Experts of a small language model: a softmax router, a variant of Muon for the experts.
Below are experts of layer 7 (counted from 0) of a mixture-of-experts language model. Rows are named router (the router's row for the expert), up (a neuron's input weights, with its number) and show model dimensions 96-191. Each number is 500 + 40 x the weight over its row's rms, rounded and kept within 0 to 999. Numbers have three digits each.
After each expert's rows: "mostly gets" lists some tokens that are sent to it at least half of the time. This comes from a sample of Wikipedia text that the model never trained on.

# expert 55
router:510552488503448527466481494560517444524456496568493508440395514478442524529490548538527427484543553538485529422525515475542511418547507573514510508532491501519446471497489450472551502501484540426515475412499583629528501484487470496494482458486584494476450460517451471480510517457505481513
up0:519559461522477552489535491501515521495526480432450484495543498504483486497466543554515441529517546526533436527399543605521444437561472505504591531506504485505580462496475460519477500474520492497522495544463470535452535514545435426436548506519479504425518493470548555537547557408495554590
up1:532456446489544521484525453498543494471465528472572501424528534507529490464508419540444497516482504488522444479504437490528585519481503552497448539511519481523628493586475485484569528419452515547451473527517466522562562520529481546424520520475461554533536478547486518549501507530510489514
up2:515494438510499573508554524508525484477500555443521549448500475538486492468498530516473544493501457445514559515485509452543534449527475570534531451494462486577449620429533487453470526547599518480521562508453572544457492511506518529452490530450510442576475544466461544521606534541481508524
up3:518543531450530475478515497557528466567507474473492479534476537476526549485517566484511534489484520519439506464542466536492523448455463453533504500545557466434535478497525446508530459486438530499466371489466508518488473544443465537478512482506439484507535506450560514498413513540537471448
mostly gets: " ==", " ===", " =", " politician", " footballer", " www"

# expert 50
router:435492545407536511425515476438424570568496464465560530499451490482483551510602501538519471476519525571486510490438514479500507539526567481547462443571546499533487540506509521507505518488492503464506472493520482493588497489499494482443445472424528493429495519557483488502510468455454484538
up0:526470465448549484520476507480501545468481509516513445392552490461519466551436476530453480437499546556522565487498558493516465440537531446452510484460478422467486549499508540533511492473455493422515448530602448511572508440500421494497467448446491526536526483547493619491418555452469511505
up1:534513543463538473511569495578537501455480549497488527533484481513460541454455565509520512524508527593557476478516517523470509477551472497438499496455491478475459540511500514481495478494525486493483447498562452526475515562545525491433529525465501521520430505524475517563534521523505496514
up2:514520444515603416536582474569464478527434509511570503514551453512465522470419520520513532467486474502448487456440437493561503492427396505559493535531516466476483506453531550465460547502515554507551523506591504547473533534566515513479527427481433450426524459491536506517469523468462492511
up3:562551532422529469579500523508499418536564512497527544532444527441475562557499512535481466504499473518534517489567569525514493451470567551534570477491506525522464504460509481487413482522462497445515532521566505560479499492479496522507485523496484542411513468533525561537420502523532512535
mostly gets: " Giants", " Ricky", "ingu", " Athletic", "kel", " Tigers"

# expert 12
router:520509556475522497509546465529440433507510490544446527533469441500492548508464440491549543447513497472433616458456570519537562469448528524544483519564534565544557491512528512508512514561467550406497454498482516522573498515469442529565481504464567431464566459453506492483518562520526450533
up0:464544545501449492558515530520500476525515476575461526464472408504452496470550517479550486460529496550501466460492486480567483527469527552506531510482524460530482480471458518496465521487482506530514508464480521528456493519435588542540537525547438551505515517499491523470478465547523475545
up1:554505579450526532395449505493433525556491482520501445457539509441452545490532432537546547496553470489559481470438487493510488510443521477468462516514523463510568484494577484497531552520465441504578412556536476381525437520569502556480450550507514507452529542409474566565485426462474488503
up2:563516517446527476548534532500503568461546467494537487513521501544537543532479502519365532485525427515564530477504535472543517526487548484552487457511467529488494494517492491552552486496486534440443531495459584570493538500472518590531558507417427522422580448538451485510559519545510469519
up3:550494500437553516479525528563484509518428496511479474484524549499487488461559527474463496506481547541512521513523449472621519462440507511565473574547481512548580445433499425474457523552473488483478502552477489422512474554505523563462514523468493506488551508522492557483498536512496480451
mostly gets: " Avenue", " median", " Arena", " Majority", " Turnout", "/"

# expert 57
router:478441485577497537491505417450444440507459439541574519537506440499512534512514449510449444372511549468471489509490537441612431546587478565446455509497577479504493477477500529463530488471467560531645461451506535549541474469415488424512461492391477459536513530567515530511497432489512508487
up0:518493547543500555515571566487538526434537504520482446513518558536502475542486490406486467437486537445526592545507515499534512567501491481461500503455512480492455445516443479497473521502445477496531438485466509475506537396503583452517508468473484519506500471538515500532564574562523496511
up1:449458555501530503592470516546501531492508520542502574525443445489538517469510462574505519530478496558476482452387559553484545530510435521536494456493529470451487504543383534529482528496559505449454496574432506454462485501465510580499518502525511447455529529544491490528526461485599481562
up2:566491519510550485517462457459542500531492529522546484498492570560529488469527498526529502468539503545500553529475500501601413525478515474484468425440534504559495522443499458491479499420452567484476424536521480546543516486567479441428484424481481594559505540515450580556497549507458426586
up3:416550557505474447468542494492528504550500492526483500521466539523492546479577508454478549476517457488508510468514423545502454486539562549455530508567570506564503438479554437423543495493542517552487492466453524405492504482489586523522530539476497481405502490548591571495481452573480484455
mostly gets: " ==", " ===", " =", " died", " f", " w"

# expert 53
router:461417484526594494504537492513518469465480543447524524505439505468487563493510521497504512472536516526412494455477539486575470483505483506529547491531539481562502563524539556550454540515571509484549532537610481576528431495513475527502499523466516542477494523581514474564496502468480421513
up0:500467507517482515491456482432536541509624465493533489531442467548502573525521528560468497508478505511442502478464444523477510545518507495405468510409437491500474505466483480532544578535495518535469420521557467556497567457468475488505422502477502354516547549622495444531499494512533500417
up1:509461506488555449521533552499561484468495486559533493564534457480502490471469516496447547400447428497489543506463499457470560526464507561538553495452461542499483552471495550489463504503492452510554474485466530475498503459539469470505395550490435422524503481501488505464495502502547560469
up2:605425576507485535459461537481499452472513479456529482465600453529516530547444530535477497481521475466494499490559463549418460552487534427454472454533524485466543582533494448471475528509489532461508477543484496574481543464428499523557563455551501532542415493526433471492493468540453542528
up3:508476538539470566443515512561407502512464475509512514541486547521504461453588525488543507523513483585504477487487442480567476477475532489493465497463521546556553497479529512580518497502476514565446521480544512558509424502471492424464495471472531543431449489525453534493503558530455540525
mostly gets: " began", " =", " returned", " Ricky", " announced", " signed"

# expert 54
router:514509604510558500548561516520499499526445524452534525488454502463490537509469530536519432522509559457461560510536519479473438493573495495543493453628500528514476564526483438523472547510494514462477468488589541481506472449408511498463533526444508478458562538452495491472515514478499505543
up0:480556462497438500563489499474477518408447516493500455502466440464526446522481480515491453465561411481442473484511411469555474501465529448542495440470524491512533489548510519537445522427422512503455552456446493518480438474435546532432493550539482544529556552484402500455475464494537520465
up1:497446539518559470511524528477477495476537442476513503581569520454526549523552539448549515521479519456434481515562537549494504528489520503376504505508537527467486514608562507438478521482539470524526487568540464534485430502475480522511473417480581438566526480438539503519501490511489459484
up2:433552595513542480537552511501503498530501515498503553463574438533493500509494463460569507488484420492506493426512450526460490454454435433549485444431483493509524530447547505526508514533508551441433471522566537529545476566462442537525516468512462433449531518503536478455422415511546468545
up3:472398517474531472570451556477475489469504536546441457484494492484490523537441543432490486491500472482457523515547429514539464480523500543503391496508423469513551528522531485540452506506504505498474487470500521469505474518482476499409499576425497496388549536552469507507485483444528473491
mostly gets: " ==", " ===", " Cup", " ====", " Giants", " League"

# expert 51
router:455522485565613559515623445502430503457546517424507480519451442492516547563540550492522480497525531534515581404477558464536457499520484530487516494483526470508413529492481507523478519542478548486534468474595504558568450476532490547475463475528536519428437525522506466535562511524467468515
up0:494518563445582419546538495526528503524569514540514542402496508438520559505512504473567579503520495476523552470521586544481541626494567542534492536503553499504477532452507502483514519529404497576504532424545490493569559545502534510498543465540540467503471503496456505494528463494515514498
up1:524530552421500486538506464628525447590436523450463423501478535483501500504440455439473462548477433505498524507475577476510457520503460524540475500463502523475507516434558461512482496476497563503446517442449450530547466517489435410435487451420484403515484488516504521468480536535500493487
up2:587504521520471481495491474473403549504546407549555491461522495427499449540444487502550493436448543487564470452486540509486524477510564504452426417522471593509481504512536499521430501540487513483458531474535479517535555466464459551486422521510488502552435513513491540472540452522484472518
up3:524490527527489507429587545529412519533471405526576467469551499487445476542466487504521434471507496487539469525508497474502513525476491564513463500558504501512543512434579481542540468524472531538527387449487554486509496453497522424538431459450503511511466511565488578560549441450521492544
mostly gets: " ==", " ===", " began", " helped", " =", " died"

# expert 62
router:491523493515543500453526485500468520575473465489487554491469481445521589504500480559499495508508504490476563442454508509552512529527479616512542459534484562577434590565507534505487492565529491503532447438492478509532414500532479497495472459463525532456534577573545533494499459517454480493
up0:565462536541485490493563472567526463548509449575606481519521498513481567575498495460572489402539488459478562488459437514454475478545481548553519417518489450515441482520421485502479514481419505492511487467513451473541505518519572435489506529522458490492563572555472474534544409479538475545
up1:553451528447485410427493498549534479467552534495493485559478496481467553556460524499507467463534539498555499573505494463510522413551539497500495524471513532529503521569462377461466513491488502501475488510541480508447549485534427484447528510502525497550479451634508507541504475466468557593
up2:515573505511520498419499463473557556545455485470471486500504490469528558472483540538508472504477510428525432480568527495530499550477519511486575381501514617588516559462472525485509445521525425571476423539483464466506445480537465485477528496495537380458491514580509491472565449555511507497
up3:510571573505481454519479465544531564557493507513424583428536448513504497554501497508487510523518480471547510498443483564557510569500479503544523415413523513580457522524488497499464465419529483536531462454430407527497539409504517505502465461498423495526525512530428507487494492519496530542
mostly gets: " died", " returned", " grew", " Died", " beginning", ".\""

# expert 1
router:434554519570550559473528501503441526453508504472514521495497470470480494546612468515502480537500516530448517459454549540523516481516503524533544490471547469525462515489506509491506598566509518408540427500453520573537491485426451478407444383460553510482558532550476544538510488449472522550
up0:396466498536567498464473456553505522501459534473521599472448522512502492553529558463540500506500458625498500549509468506552488462468503517485585505534571497528548539528531459550484544490490544476503508549509529571541529503522499496515489439463432524503455480553519539554530469539497534459
up1:545466557508495520486502457540466496520472459456508526474490498491570459442529439422517529482486489548529541488503457534545498443541515487420401486514556481479551504475560505462512493489462485534495540498532477513457452484460509438526541456512515536537489540477420544538477453505489461425
up2:546552508503548472470496490459520491457463531517505492435504506531452514438517455494480469468536511551460417479487449523517498457541443553606469533467488525460492458426467537504460500585492474509444539554459504535532448448457540554417539530420591445518480477529450509436537511493544477482
up3:463487468485537543518476516401546498510481493465610501456449514485519498486398526524541540467484499560539513492561470528454485478543486486459489529484511506511569482509573516484536405547533517507491597472525484530466504447492536474567518475499452501521468405544541484538559492497525505418
mostly gets: " 400", " under", " men", "loan", "See", " into"

# expert 36
router:510552496481558510488553429556433518480506510454503483528471458490440520583519470522466520459522519537495522433431516425541464458555508498493581467560529529582511497532521534548552512518483502476553439576472485548548449506504445487474427424473493445469505531489434473536540472542507461546
up0:502507532511608506574514535483547475510499520476577575422541486518512524528517515491458546518443487560461526442429467455497460465472481508495482459473484460476466491530503563513497566509489487454479460576539404440397458466542598492447473513468500463513541516478513470504431470519501482457
up1:496445517503474552526531503505490471418452435567485503474505460490438519517481453545482508493556551475511563512520517442527478510458540472483502496488489519526478480501481500541484478475500446529511461471475415446523477442462533439484534521524488480512541483508434658517548552455465582564
up2:474462530511533603514465442527491383495534551527553532498439512573463530484546480523481561532530479555521494512583445407522476471530545521501444471599527511545503492487529438550485500533552525556467445504580461482506525482524492396521538486477426483473464567501490525439544440518502493506
up3:501592556539526544480487450522468528466502542522466458489497466464483526540525419546524487496464507488465476543526537428489518544487534474443519501551476485470455480496557561551528592535420512500519467522445480495548475486433498495438526423610528491491504487559437454570528471550526569516
mostly gets: " Votes", " %", " Title", " MPC", " Pts", " Website"

# expert 44
router:498470491508501535499501494514478477461539510471511541479538411507492504514510507554450450456506512487480518459472539567538460510520493589483513482544509427519515547482510564517539505470540513525546450525556492583531479510477495438523425477481530453485553561500478541511534527465456470581
up0:501471471458481524552509540485534460472457434513498492473525521494514477481498536512471445527571509497485548481604561521546494528538476489553488516477513486560537454508536510480545575561461468498493434472574511475488480385519531450497463487539574435519541468473473541466503558479487507525
up1:476515584424489469528498499469512470498529533485532503493537493529462517517501528502515503501507425522516565480479518549498464469408510467542510511502519514490530512469511491443501529502475518487439543538540445493590468498523395543434481483460504455504508441473577454498521521496515420523
up2:508489501548536474460531487473565521459543523435458564453531510458468503518568551480529591469537529509546544501549495525559507499468516519367499536464504488485484618528528506470526500484569570574539460551568483478447423437582450500495494447485456470452492545468512531518456472454447546502
up3:506466504475493412487458474530487544470522560433473510516443501500447545459529507470480517534509508416439498511440551481533465517458527498453537469516557570536464501449614477538473535481533532501488436488548538498435446508500483512515504476513526318515535537453531540452475502476479486497
mostly gets: " However", " however", " ±%", " According", " %", " although"

# expert 47
router:485454498507531602452537484488466480439500493486550502485499537455483545495461488509504467510538509520487485435494561448552562519523469530473485500519495536522474499512538554488510547560449567548572482565526511534507534480470442473416513522487510485506573541549464487568564453421415503486
up0:443533462501535532521558543526426539486540450468438562470497490516435435547520513410501451529467404518490540528408622495538492521489517465517506496463404511505452484502562538477536486484476544537475435527554464497478478501559513551502478464456532548483470493469494466475491493500489520457
up1:390438438483480486474464593469483518464489557475483549545490485486528569474505531529482471536558509563475463520480476436474479513451495504561519461561465521496490534526521519539474504478503577536508507450466460400451479492529472449501451471507451453524473569512486522445537464494521577554
up2:400514530494483564456494585528503530530450411465510498534552462555484511472531496515494564523565553480486496505509522421547473417466496462476531541505492527494489471507535450505532548470502566521458460511469566505433510502435475512400512503504489514493502429470469567461472512520438490537
up3:448506528526534589506502504517421469526505466470539544480475469485561585462508404502500505533468488424447486504534501441527528495440404469478513478489528519585449523506589537542500521479519495483587458546500498551489445440461521478529469451467456567485561504563483510498508449502454446501
mostly gets: " However", " however", " According", " although", " JPL", " MPC"